python train.py --num_hidden_layers=10 --hidden_size=512 --n_experts=32 --experts_per_token=3 --d_expert=160 --d_shared_expert=0 --hidden_act="silu" --moe_layers=[0, 1, 2, 3, 4, 5, 6, 7, 8, 9] --router_score="softmax" --normalize_top_k=true --routed_scale=1.0 --balance_loss=0.0021 --balance_bias=false --router_z_loss=0.0001 --router_bias=true --init_std_router=0.0349 --lr_router=0.000384 --num_attention_heads=4 --num_key_value_heads=1 --head_dim=128 --vocab_size=9341 --norm="rmsnorm" --norm_place="out" --norm_eps=1e-05 --positions="rope" --rope_theta=10000.0 --rope_fraction=1.0 --qk_norm=true --attn_scale=0.0884 --tie_word_embeddings=false --parallel_block=false --init="uniform" --init_std_qkv=0.02 --init_std_o=0.00447 --init_std_up=0.02 --init_std_down=0.00223 --optimizer="adamw" --learning_rate=0.000735 --beta1=0.9 --beta2=0.99 --weight_decay=0.14 --lr_head=0.0036 --warmup_steps=354 --schedule="wsd" --decay_fraction=1.0 --decay_shape="linear" --final_lr_fraction=0.0 --batch_tokens=[32768, 65536, 98304] --max_seq_len=1024 --doc_mask=true --train_tokens=434900000 --max_steps=7029 --dataset="wikipedia_en"
Below are experts of layer 3 (counted from 0) of a mixture-of-experts language model. Rows are named router (the router's row for the expert), up (a neuron's input weights, with its number), down (a neuron's output weights, with its number) and show model dimensions 128-191. Each number is 128 + 24 x the weight over its row's rms, rounded and kept within 0 to 255. Numbers have three digits each.
After each expert's rows: "comes after" lists some tokens at least twice as common just before its tokens as in all text; "raises" lists some tokens whose logits its average output raises strongly, later layers aside. This comes from a sample of Wikipedia text that the model never trained on. Tokens count by the router's weight.

# expert 26
router:113142107168120163110148136104113113132138099169129153122111145132122143129089148106062106098099146121147099133095156140120121079148141087134097162111126149089126131146154132132130119130101131
up0:084151119179094165154139127080110115139126143112144158131123140126152095145127125045096134124120087148088087127106113125089138135155170085110120129066130130154091153163139139121133123111106122
down0:138140091151112108114129144153123108105122163105122168151159042100153110086124168144094077111111128154114136137112107138159109166189155134130182089110101173136125137138133141120098142139125068
up1:110129154154155129143139129132146105112160175096128111156137102124172118110118123074156169112148129124140156122067141140165140142153133076118146182108152092149089125134090131092114137161135104
down1:143129127141151168120087184083077118123147162123121142089101128101119127151167113129116137126125094124132118140144122164143155127128106108165070139166106127143105133116167148110104122104117133
up2:126127137140105097092176067115113140148133115095124100150152118137159156143138162132135112127140119174118142087108147130146102121110172086071128142077128130107120118123102138151116136118126061
down2:120145122117115144150102127096094101132138119147167146116058114092090130091165109093126097121146115125141177141149154108162110101132153142121126133140122146144104125133112114150126144124113102
up3:106110140109120114109164180125143142148122084135124148115153073109155137116114126114104157098097147073131083200097097120152102135085167120145153094137093146095160092140123106083091132171149090
down3:117084125174090164099115103135113070136142145132124107109105090126138141126144118115152123143088109137117151150135151121139117125131143122126070117122139097103078134115128082149137131106132123
up4:124115116154112152153114116109111134155110146132093149137127135119103118160131130059128134091108080141100112141118125173139142124163201069143130122120135151112104176145083134123136086106099165
down4:125155118111127131145125149172142120120149150116171131137120073084150129140087158138113091114157115148116152101112089132158136151128153138101222113140085151134133156158144160122109154147170076
up5:157163177139132133118131136150147128110120119157118100144096157117151160163153175146120164133121125117120108128102145135156108120127175121144108155096102120109158113120132129129138096153087128
down5:119159138127109123144102154102143155122111155130137149102119163126129120089135146100160121176097112090141145174129137081136141153188115125150093150114107120074170147097125135129113114109153135
up6:132131120131167085122164122082142128130097066074179172169114100119136152129109133118069108119128126108106126130120112116122125104120111142137142149133091120124139108145143116095070147124084123
down6:134149150132147124157125145134081133132126122110152109121157086075122100141116139067158114120130100124085141133150180130163128155105153128121170123172151146160117110121120107156161154159135130
up7:156119095125119106096141131105089129095130140115127161105173093141177184087113102080114154109132103075075131112139136153169104099116102151072119095188144127104158105125111138118135139145124131
down7:144083101155135140117121123085109143149133117093152177139139110065121113117116114144110101161118106154136154144121153115074115145132116160135188116155133149163141147094125102127149131141146155
up8:153125143101143122147141099109120121132138076120093185118130160124137156103153109136132197136099125124105187127143140095130120153099075150111145179163132164111128146127185120111183120159115121
down8:124130132153126135152136117172108166110121122134144172115088143128144129166097088130126099150149142143114109139109140140120109136168113152110150133117109140083110125088124162158110156158132106
up9:131116131158140186094142138108129093108128111157142101114104164127110148135123130151139183102086133108097134127129116142132101118091105094085149185060130105158168128163158113127154110128133134
down9:132129158135100133131146135116110132105121140092123154102096147124103153111141117147143135115104131104152151143105169084122083117149099101112098130127096148108124113135114099157174157080101160
up10:128107143112115145129126102126139115151080113117130141097145122118117110139097164135123103117132156126076140151190133141116133080148142103074109147146155139119130140133132122150135174120089150
down10:108131107118125133145139131160070140132081140170150072136136111131165165112195157130123103136129154133113128108131101160146149114153121140116124113126094088092137141125118103120131115127145120
up11:113115138143148146099160122146118133144103133121120162119151092123193113097120092110091125096094122131107106152111129122164119121140095131154153118125143140112106091168144168052145117146121113
down11:103103098167151143156125148095141128112059142116086160123127115100112108164124104109116088108103155131098153136138119123114113148134115109118127112108145134134085136148150127178136141118126105
up12:159121174146158169124113104096124107134128092146124141118123109124142109156124152144100132160137111102118131141108094110158098144090144107122131151091129093131141118136187119170112098114126104
down12:132187097126109133133106144109114189120117156110144140124063124136114156109133145167135151116138125153139175139076137080127105151141138124133102136122112097171125109119151133135122165122140104
up13:082150155130131150104131132142113082147135143151129119156120141086153090162140117120114151108145168173122153105130118090114130073123116119118152131108128090097083118120096127103169108124115176
down13:130127124109096135181122149122111157087112154098143152091135108127098131153134144160109155115140137103105145088089153138161126119175112149172124095088170140160135121079125085110135114081153130
up14:149187095142132121151123080131099156109125115107107145161125114114107127132158100092095117131165109120095116149100126143125164111132155104088148124123144155115122120140145140126102115134097107
down14:135104106152145136129134152132169164165112084137099158101119127116132127067140119139157147154115142151116143168142143153075109149141097142133124111120144146128131166159139118116142135166090100
up15:090162083104166119151110117156077131097123135129102153105176151134095144147118092153107098113139086150117103117133134156099163148112145102142108142090164157130147100168106092168105099100137134
down15:154131104128118158135173132121133149106097125165090140136121095140132156167134151170113114144131122123101120132116121118129127134147092117145118123106148176136132097110122118140115122114150106
up16:105121156089146118140177156107080080144147092091130142125175107110133126143120137131102137122114163156122178151095123093153117092125143128115167100128121111169123096171118117149118094157123142
down16:081119143129125097135081105159108091156114121131128137141109125115109149181187189157100152115174117150149115093123138120085117126115121108100109130149135123130087144168129097141120148102133109
up17:082100122128132099110175155144108179167128139140146121159146130125158148108115159110075148099113124102125120116126101140128106132103121105120178143153092156127139154135151085124097120113144131
down17:130134148091142145154121101107101097167119133086084148118152117135107125182154169137114142086193082128156169139112148113167151129123182141132156135111140094098098086129111156165119141138127151
comes after: " ", "–", " (", "al", "an", "10"
raises: "ball", "eter", "ipp", "te", "rib"

# expert 29
router:136128142151133139142143145114106152115114095122133157145129167117144139155127136104102188113098121121125153148104144164099117113107147118137145140075108119136134100124128125113153120148132154
up0:152106133113115126081139181133143116115134156125152132147148134154144126079108139096125117130169102116113108133142102164200092109121127151116140118112127136130151124129123177107134122107116146
down0:114111174114056097156151091149123118140129104132150115131113091145149132119104104121140188132146153112143153103161116145155135157131110097132130086104113166136114105150133140172124161112142130
up1:130134140182129176149132170151103127128106137112074157101119137109155124154122132132132163128174133121103112113109122123140107130155158122148090119119144118129137085120124125121102141137148118
down1:123121143103086145132144157105138105111143137137125104167128153109100101109078150129119113143152125114156149110100092187127168212120136118091137113119081103162198154126112116149132135141146111
up2:125139114125167134163150086133085163165135151135127148151148141105155118118112157138116116142138158141111130167158095160139165118129081144103142128148115141137132126121133135092115149130143183
down2:121107128131107158153091141139127086098147144159089103124115151133139124109107124146143176150146119117108164132141144133129128145120184106107112140121105137130144089164147104134114125101139131
up3:105115094129131146142121131158121139154130111125155135113122141132115137126088119137121137134097117140127161125148140166126057131121123116167137185132111101105128131144132118157121149098129163
down3:091161122118121112139144156111134113071092115104127146187092148154110097079115156167112120117142140119185151101153139106126069151119117156129092125145151137150094118107137140138089143084141143
up4:131132122150153113119125108135116095153133168126110100127113144117113134109149140141094129124086173122086138109096144089168140085120131160108144117114133146122126141134078110130139111115115097
down4:114131125117175134109071123141145117122104127143152171126091157168103153110148118143125129115126133148090138157120173135132128120128118124110125149141147110074120083168120116163131099115148164
up5:161125083154107103104087151102160164098186139112124114158139170094136122137112146118149124141111122178184116115159149129110154116137156107156177125089102096127095114136104158121144124149120129
down5:106133121108124130122075185148119185143112094144109135097101130099130158127114111173129131127119150135141107153080113135139187145132150115119119111174127162133155130108119126096121150145128082
up6:150100164142159159085131115122101141102148105133156144134103140118163159120119182133090172176121144132129117134144140156134157144117137127161144127137138088127149095136149149122105109144113162
down6:107146120090107085110159153134088121190137129115139158146133124151132082144087091180117177129131110156133157113167158125127155120117156102132099108154126135145120089153129142138114131085122128
up7:130143117081163113116142085113096099157186101100178129095120122143150126172115126121111100123098159147110153163148131153115129126143133179123131129081141166131125113125145104114088126149123091
down7:143165166155081140110111135108115148135125126139154121171126133126070099144137099152122111148134184119142123121130167135104159107150105134117085098136110095144068125133144113147082145101103139
up8:093101110115142109129120089098151132120118131116128150159119118125106123097102148113094069143112099143147127145165112131142104126113151097110113150147130125124134104146158171130132146111129139
down8:121108127148110137093107135091120115123188112133104142121111124142080131118154155115111125136084113148132152121154155093142101128091144129113114166101129160139136109116129111149152113143159133
up9:110096133127178145103160152118129143123137136156136147143152130114153160143111145113090095138129138163147125101131127151091111094114144117135195093143142090126126105124121172132075140164121119
down9:127144096109122145126128152150138149155107129115146148145150108142097157139126114125097148142125078145116125116105119102146153087140121131164128082152084144160102145141078157099091135176126077
up10:126113176114113152118108096111130141116154127123113114126118134111144082159142113121148126117106112152155097168088130157118130133146163096138132097128123174161139088149128129126141146154096101
down10:129170140148106140095093163134120104124109168150163143128077133090095130101120146152147073095125141127131135125138104084134158158146164111121135130130174111112135128080115088139133124083157129
up11:142157102158176133108104128152155134117112150115085142132137109131123121117110142137135128125134167140114150105118131126164104117150120106107122117100135107125112125127187145106114143123128132
down11:113120116133133117129086142123139124153106142149095169135127136173154159111136091126142128120118167143121106154137172120115167158179113145167099107110134104150184153097131151135116134123124135
up12:159111129093135120120132144178082093091167091110182157118101094147131158092134130109131137138148096139139153146163134151129141113088135131062117135144143149149080119161100153141160090131141090
down12:148135114192123135164097135112170089118128125155120121151102132131137124140082149134140082154169140098127092158169095103132142135121121160143125128091185116107139095086099122138129159133141165
up13:171108144137150107101105129113113114126127108110129156122109088111108116156117108126150172125077107142125109141127134122109148133143119140120108119066070148184120125130140160116166133141140129
down13:098122131158135058132049108126168137127112128128120140144155126109141141142088121154152156122153080110170145106107100130116099174126117134138107102172129117119142125133139198144149121140125075
up14:131158148129110139141097127103178181107111121199129121144133118161133132139166116159115126138166107129122124080141117164134144098153102178127148144109142118125147103143124131115108120123131123
down14:125114097151102169096129158128081129110144131100120136135121119093138055120124095165103148126142135152134171132132124135086146113124103136156122116152108133098119156115085103106102115138127155
up15:137147146133107170112149133119117121137124113092096098109144145137089139128162156147116087134143087094103139137143121112120118123162137165062085210090120135149122166122129148144133082135108205
down15:133100151147117144132109144137110104121161109159141136094128080157108115177154137120110174082141096123107129114155118138166086155119111106162104150124117140159092126158159146153149113124128128
up16:125114140150155160143113101121127142143095117157086139175123138145144138122122148130122140150125138160143145155163180169144126135185175133173142125125155112161108126135143200133120116148113171
down16:120093120120102114114153137104140124137139125111142117113159079120108093165136146095129130093103125149147147125153123152132125152136144072150106128148141136154092119100178128152078146115127112
up17:129122146138121122137162135133138142105178073151115145143139146115106147098151131128107155101070131111107142138159147151143142116092145118135126116144131193120143144121110117108135151135092132
down17:123106133117148115139151133113149127155119132159141112123131183109130137124093126120135149152074099131151105125105117147130130168134127151111108127147154097143146143097120168117117108132116110
comes after: " ", " C", " con", " c", " N", " f"
raises: "ipp", "ica", "iro", "ai", "ase", "ive"

# expert 14
router:104113147105133146123171137116132140121113122151131125103139123112156157166134132121122135113085141164137070142083120145145104119106122113113125143102118144102132069171170117114110157157114144
up0:125136155116117145146169145154135156142164143112122110097098131126130151085102164111130119141111126160146148164124169144115170162139129124125151158169073115137142166121185130132098127111111138
down0:140138100147140134104137166124108145086109127086124137110106154171116139178120128094112132123120148152117172118120128156121129125145147146129091152131149101138119132107121133152107150168139097
up1:118131156115166123062141121137082084105124067178091098124131114128134094125142115124088095139147126122130108135126138131111104088106126133108100106125155126142139150129128139144109135122144102
down1:154190119095156124122125108145187121130149120105130096137117162099129133116139119078090106152130069125161142122118134148119127124120162132140167127118111146132176154119125075169103135124102156
up2:133100139140160146152133115106115122153110099099139178134122172137200104107106152127102130155098127137103137125151158157116125122087108138119107171134098126143148106149124149137162081148152126
down2:153113114114142114121129087172158080176163144124127129153063128127106144150144127145142160107141114134109099102194126133140149154143143110115116118094157150121147134090162148149107112137169103
up3:162164122139147155138120195115143130153100130145108116165169134133102199103094132145103148123156147139114128154162152144137145112093101158131112164120108090130087107121095098133088157146169131
down3:115135105142126109090114149117109145115114112147091161133151143139128134139118119092122162142140152152117155118113153141127115145116128135153160082136139124159094102115123135166134145137117114
up4:139147109141139110167117150129150142156103151160150123126105130104121098140144155131107070105128121105151128116096134159128144143113152082092143112120133088155118117117159179054093088129134149
down4:146144099143144111119108158089114075123099139133136125115090084126118152123170102140107146115091149164129134161125129156122129111140130109076139084163126099151130094115135140139127152119122145
up5:100176171164127177121146150167121122142163150118090130088146091109142145174085135112140136120123131139077149104101125078118100137109142128149154149100164117108147081139104128158135099125163077
down5:126104115140116117145116123094120124126135142142116144133124141096140037159103144087116180115135114145100168125142148156098132130118116117127111101131115130103113117096170161139167132117182130
up6:130157113126202148158143156050125154133146120140118128100119140104168156161139139085098133114143122110147120154143098178123102098082110100148128158118106122123119117154101144107154146144093157
down6:106154135135171114110165125114142174155141135104117184164148126126121107109121083136122169104128090176087134145170165125118142138111148113124152146110151146170073119085132137103140125147127131
up7:141166115154150110133134115164094127130111080186140130140108155129127112115120161100092157082120112181119145117127161141145125137103114151135147141159146159125124126116123108127154108109123109
down7:098136133149109151108130088172104107126078128152120138124123127129105128115121119115147130137143130141099120067087138084153111131159131146127069135152139151158159157134103132144118106126112136
up8:156142175161125102102143094133133087101116095123163135126168146078097139167163142093125165120119118093124116145108094085087071150106149150110144133118162176102160118134127138078118143163098134
down8:148129147129134134119099138121128139109111130106161139135145140084111146121122099151167122152094121124145162134114145127072154153123152124112100120142125123158179101097124166096124145117133106
up9:154159138175144132112133123125161118164125118148113118096125110126127147174164120098126152133105116151121094126138116108151086130077111114124112127129123132151157129121134087168121132118149114
down9:113134111116155143078138129107126098138112126110095131097104126164101123155131096138160125122097132142129165127100134160157139143131109135138105132148143127153110152154099147141094141159112128
up10:160158177101105150142154126143121137134131137136117139103128096116099111140118073110137158126158159101162107137076111118132122071172110119130116106100139132140147086110123109122126107146131104
down10:128145141121157136106100142118154133110124074116132133138161129138113129144121132143163155131072167112170140106112183106065145132118132127108131144161119141126147165109159096107140138142095113
up11:147165133111120157120133066132125159129079134147158133146179110126120106158158160088114105103107140155077124121154095103124091179173135139138094125116133122107100118207146135118131142151118176
down11:148116158148109091153127148198155158110112173098116125161131161160140127105138120167138146129143096078145164117151085096157148155146156106140079093119148116139138163141156119115092133132147140
up12:103155085136141134069130128172145159136116150133128071151178114153172127085140148091153125090100139123153141129130169108136117139110114162103176135104187143110131134165116129104096129150121131
down12:162148101139156142140150104140088151111144120077148138128120139115121108116099119133160148132129191107170130153111119083099148097138093137153111119187125161134122115151087094116158129111117128
up13:129158161111100107115128111126102124110162083116141175138152161129129137143077112126156119106104170117141142170165133141167125089157132131170104150112138163098153143132100086139142107144117125
down13:178134103133181123099120096134125146143120125108142132106091128152112112136145136124155160167097174138181108120110148147100128137127100152159167195130130157124131140104128127169124158156119098
up14:120159110129124134127146135144112149088118145121149178094136153090153107121127172113086112114144140113148172071094126131101124116143099163139119106132149121143098156149094151093099106125125131
down14:113141103111093087142162131157112137150117150153159134112145110099076156090101099131132112170138159138163106157142086110119123110120162130143144135072132139152128129066118154137145090139106098
up15:106154135146156119122078173133088122148147107157128143143099119101153162116104124132120116129092108102073135140109150139147112158131062210165150170138147108102119130123129118158121100105097137
down15:123109137085135130121096128134173160129109104133138136156137128157168158109178112159143125186138147141089098151114129121123171099170139099115203117065121093097129153114114115104132110151129139
up16:149130121126158126130148172135113072105116124122095152161099090106144156123102135160127161165127141133172122113120092164107108100128128116149097140102069099162110126116147142197127146104110134
down16:181132108161084148127146089154120101134128121109093132099095131114136152135156127090143155099157155094130132132117139150126159100089145111132133134123142134129145173116155104132187145145092159
up17:117123095128094162125105127141136136178158083107120123126142166127115096122118106132118133104100084146156091123123147108139133126108142130136125134195095129088136134175115117159134152106096130
down17:164190101149162158127165099138154105143113126099190154142124176127120118130157152113126116146101090112133150154121129097131145108108161096114155145145086149140198138127105150145134162138138138
comes after: " |", "-", ",", ":", ";", "|"
raises: "like", "ives", "ther"

# expert 1
router:124115144122143146123152112119076121149133154158108135101123101105150122141109118089101114105109134133106106120127154149161126089113107127122121126135140126111102112137159121120141113137115158
up0:128132131105124178082137118102109136118093130127107129115114103106127144106140128096098112150111127166114162124101125125142148114150168110140163148157123128117132144123156173107140122126121120
down0:110123130153102149124131121136175095128117102109135104103145149125143117144092139149136162123114145145151135184128156111104087126126136124119146140095148103131143094171129079107109118105092163
up1:161093141130115166129130126140114099079143137139114120132121150104112147179142129145113127116106115136119141143147149181103098149141176097172123135179133103148103129147137163090147159181099133
down1:115144136109155111114178135092107157140119124139126105136122095095117137132131160168133098144108106103147114110096143112154099123163113153138144131143137116162109138133127130170123119091119155
up2:125177132133119133112136177124129140135142109110142129144135125072122132151121095113128172169106138127103102134149178116140131129131161149092161156106101160094125165163141160111073111125113128
down2:137118131119131099126156134138085142144115126129119162098106127092144153132134135160140119140148157179145084124147125095138111140123119139120111113148145119092136157103145153106104137133096117
up3:136109116090139117081138147143118095124150110118173123124107108119165135152129101086097078151096104175108158161177076123107107142135106187160148114131110162123095099172126109163099127137122157
down3:145116108124103158130100151138148143141146103130140152117101129104090078151121117095140132115196159111068134123107116162130112118134118130171108132117125143110136126119137131152127124095107156
up4:138149139110118148145103112130141138129142086170089133148119145123129162067143133143139124172148127157179112141118138076154116075149151172141139143096109140114172087121113110178110155091112103
down4:126094140134104150151131134116138117137117130110181124123103100107107098153119121160143162171110139125135138153138114102138092131141135121124101100134134146122126099157129105094101103147142128
up5:116130131087125121108166147152129105118149120111109148131130149085147121128116133117103089101114103138076092162119146086122090165134128149143104157145111169185093148154136129126105097123119148
down5:103134070106096146128121152117108105162107100094103126082060149123101128145159130137124148086143125151124188147074151133110100113118130120101131119148099145164150133152115119108129130114126120
up6:111138122146137138103087145101103082154126104109123125148097143110131157102138142083099110073100150110114120146108167108110086118148142103119128123159147115153117123169118185114095125075108147
down6:134125123153121124123099103128182146168161144098103139099110086151086115137143157173128142099123118155117128142159153088127125140145179119131095133122140176123123108095139084128104141097112128
up7:079126145173110127101148095104128088127149173142120089091125141123144135130137146110118088102118111115167122125143097109138107117142153140127154167087150103128126086105092094133143106115110167
down7:150121143145141109142132140109132137121128142097141156094113110116111153107125137131121131113130102128123107098133108137165165125119164156126138094136120140132129113110123089181190105134142119
up8:107136123121139106145165136125134148154132110087132124105156138121149128146102097107120137092128166113139125161118173130144121116115126128114129100111156158083120098146141116138118139140120153
down8:162128171120118124158154138144140140152105101099124150100093079138141144107117151087117124134110100146092122104125097108147123133142169119189123139144112140106101150153125143115142105164135153
up9:149145154118135142136116123126120129175181089140127172145124121108129105065115100079092125130129136142108142096120130136135147098151152165091144128113138141140130111133109108114120106135137133
down9:083113128126090113137150107116138103142115127098122117155123133100135141143119123119153141121107137182121125185147124085120118125153107113102122124093132088139117159156125120107089144126111141
up10:151128111090156153133106129127173117173112116088173111149110109128127132075139130109095155160124126115135126129135151154112143133113140132119121132148121133147115124110143152129067120149124136
down10:084104111136103145131116131127152100138106104119137115109130154121155130132094134166126131137101137140152138166137168093104093142118123137131117118096146085125150120179141091100100116107114166
up11:150171098154131136160099118113123113119088131120099124108099137139121117111103148115105110077129128129102122135144160165147136101133081173104133127136131112136161109131117114099174125108115128
down11:138154130136140132155128116157156157145115123189087143135120120112147187139139139148139115141113122147165116151123128104115158136112123145132152127117133113118138161113179134154111115104092120
up12:121148104143129157096176136123128187121148100101126146137104141156133152098136155115114149173145161148115130094145111167120142117124157089142143142118129119093112078164158120072122099126150114
down12:136129104090132152135147181159156143096115124128117128095133097117135109137124137119095117114156141088112096119186093137141091101143119127141121166124146082129102135058094126158155142159127123
up13:128140132118128133088142123082082135118119131123155105109111115144138131131107094099076122097132161078114091130141106146145092133084114108130135106120122121145146138163101124115113093129128135
down13:098145115139128165146113161129190069123105103197115123125110193133143110133121140142130138135091161112150133136063141125129145144157126113142151150101148100116146168151134158105099137125121185
up14:135131134100122144140088146144143151128111117169137148177143136129186144083097155084077162126144134150140109152082149134121111134096117158112141117153107072185112175109123107148115155122128136
down14:101134132055133125162113151108136177110149157168131153125096114107096100100134142106186131140119094134145114145117145097174101107123145124173119106099134156119144125137107096127138112181132092
up15:121136173093134147112160130153111130167150142138103129139111117109132147118088120126139133137158104108106082167138095138142139110143110084117117160130081150144168141133162148151137109160115143
down15:137136150097149137156086125128133110129133090144132144125131098143112145138141116104096170140121148132132165114107108113109125117116157113109122117121128101124104123191103082125148139105091113
up16:130126117147158109149125173131142153144121131155133119136147091088109150136105114107096139130124115149111110102137137148130129124103165120113122128134105109106117141178120128130125121114112121
down16:114088136117133125116143105128144141120161159187162142130134102129098131162125121140165118141102142097151145105094103132094162146124130137069152112124127117108127164136110133140147118130145117
up17:159124130104101109157172138130117154174156098106114138135148108122124156135094106176126114129107106150106072130159109090178147133131137140117120128088122161104117125144117128118154105155144117
down17:086121119095075136080128153141135116178174145113115148139116134130141138145149119114137125098139142130123150189148115116128108140141150100111121102151141083124169152118149150132118117102132133
comes after: " |", "|", " in", ";", " May", " November"
raises: "idi", "ther", "red", "ows"

# expert 18
router:099122146144160154135163153128145136108115087140151131109138112115151153121069144134097112119095147125144142126057143111123131128115117124105124136089084119117141137148097162152087092091136096
up0:065142141104123154162141143107143087181168132132118110130082125121114143104139125093121137164119125160115160131059143126166130142163098133113126069108151141156150133126120114186148132072120149
down0:080093105129137147159069100151150107128141133116105135141131130130170154117114127129119146127111170139101081171084136109127134132164113096103148098134129149179145133092103120156141107114098127
up1:152169137102164110111123125115127139160146114134118135118140186109145101112115093093103122121154117109105173121138128156141147126145146123191128146127161136158105144121137112152145140139125125
down1:171145139170137126112145111113106131100143154134097123133131116103095106147092166082125128116142124109139135169132086121098131099174144102156123145138145152110142118086090120142129154125117133
up2:142100137083155100116139148112140158173087129111163158109133103134115123125125102135100087144106141110118118140131106126109104142124136124158101099137114143091130099163130126149125096092141090
down2:125106134127165096148118166119149144123125126134108103142125079161131136108141109119085126145156155123162089128137147150155132148113132096121130132126089099106116102120088144141129095108131137
up3:182133127157115147069120169133113106102126160108137146136126152112181144126111135106108078113112113138145122152147138135093105158148126130125129133143127177135164086153154104153123115112126125
down3:137156174126143160136069140142114135135130146121163110148134108144117130138103127141106116109148122116081089152141153128140127108139128127147139140109159145101138095139128160119105138143159109
up4:156136168157151175097116086129133070110129121124121151113124116072124132155107144138124129132125178098154110136138143138144099086130169119116149131104119116131108126161193136125125146127107157
down4:110131115125077132118129105159124153145114100123143154125151112119105130154142130137152115124119119105114119146162104120134125145129114131139111113128110164145131107139130143117147159139131142
up5:112157156141064150159143131082142091095134144157172157163116147143129172096098081102112109113094142116127155194163098162138069099139115111119121153115114153098108126113098141156132171150089137
down5:125170092116130136126140127138143106145124170131145128112092151107105087092113156114148123149070088112140136096063132135097125092130142123120105103108145151159120123126103143152129137145143131
up6:099092127173163122158138110128076138139130121116113169144164145123120114116150115136107169085108104150134155101115116078136097151165128132161134095126125060148108105148137088150162146147138131
down6:100101094127140156161124111167140071135127163097158162143144149117147095112144120137131123129123107133124143125150120124109130200157137093102138117121149137113124137148150149150162146072179140
up7:111109156131124118127187162162121129158123092136174169114128127151152118140137133122093123127144135165085126083098133140126169135139144137085166128096097124130127138143154153143134128156123090
down7:176087118145153150134124127149096110138087143142216091107107141174136133147116114174134127132116096122141107107147140135139100132101158089112146148117134163127135114091151087136137111152109139
up8:115165115082151151129161106146087149140147117137145100126143127132141124126110148157118130091123135149138124114122059148129115111121116113106112142121141149164128083140123123133127122095130141
down8:078127104134131155127115115124096161104119111102137162129069168130143127095171111120100132098173142126118126135086082108132162139109123140145127105146109155135127093105149110148130135162109089
up9:111125177100146104099181121154114128157152146110121117150142111101170110125167120106107129137135115123139112100098153149143106126129089080073123126147094121132113141180102125123115152114136098
down9:133084112171159150129161110110134104148124149101150138122111198135155087116135141143112161120097164100145152138091106164171114119127125087114151136155140132157109136153133129153128153145167146
up10:095103101125136113093156160125134124150116127103101128188151161083125115096116133127041138133141136084138144133134122143115121101100108156110124153085137140143125100114092175093113140167129180
down10:120158136129117159116107150139130131140099102161092118163149044075155103102138115141162170157159096140089195131123136103135131149093145149120164156134093136129113103127124186105121142124125114
up11:110127121149139119162113144146164153175106146104170153121127164136126132101088059135102139082100111119144141163146093133129107137127108093157107134132167133127081134169122083083123088114154126
down11:160138121096152160117103120159109151135126187151110118107123109131136150113129123126128115135144134128160093144132130151085137133162181115133137113148157138114146119126128111121139117105122142
up12:133138151171140116109150106132092138125096122100154116171121155133162089122107099134105173107125143108083143124124102136135073145141156117106146095143134134118105126153113131108116137156137130
down12:119148149096150104147135088136127131144168148085134074137143156110130154128121149143138162125101077099132121126096153137126136167089151155122134116128147177133100118100162076156129141157111114
up13:100121125138127145140168133088108136116150117080143106167124105113154103093094147123128176094099121149099157148069141111105138145119151093131134161140102149162109130118128140124093148096132125
down13:134158091122119138151094125128163083132129125108123106115121098117134127151111104144139133158159083139119144141116185100124106122089094170159120119089135139111134141082191128145151118110141128
up14:106093129111114131139130131138133130117131119157106112140143200098125147158113148125104137147153139169087136152133166165098123153162151077127090133139135119130153159126129124112105086137128143
down14:149125168122138165118120128101155117110158133092110128086131123154153130118093124122134110124085121199138134112138151149105100110137146119127115116155112172133131141160142078151118091130116095
up15:128107151130148151144137095130136123126156137096120167146161136129117097118155142132125089111116166120135110119169092130149073125142133106176116090101130143139154087141129109173135168173127117
down15:115129110125138154136131135121134089118107133131154103134117136133161125134166140135138168135094145115122185121139138147128121142128173116113139151116162086113095126185129132111162137095119194
up16:129152156150163122152145127135107149158129196129166093071111119134138158129142160120113187137156131086108131120145056140114116120090146073105132122173164158105136105118135136104121115122129128
down16:125147153149169127110093160128115152121129172100089142161119166138129105124135088141078144165112092129136155148132132114070122167115183113129132135105150118104107160122135126114131159134123099
up17:089111123171132138139158134073127132130152132134139085120115146113140111112100119109105100053094136127096129137098093131163108121148109154118160119135098185137100129158122105085123091161115096
down17:078163173122157105079123093123137079088164115121100104107108145115149158142116130110147109151157128112152136138089140141112156103120113147096153139130109141163099154097152118090093130093089126
comes after: ".", " (", ",", "-", " \"", "=="
raises: "bro", "ague", "iga"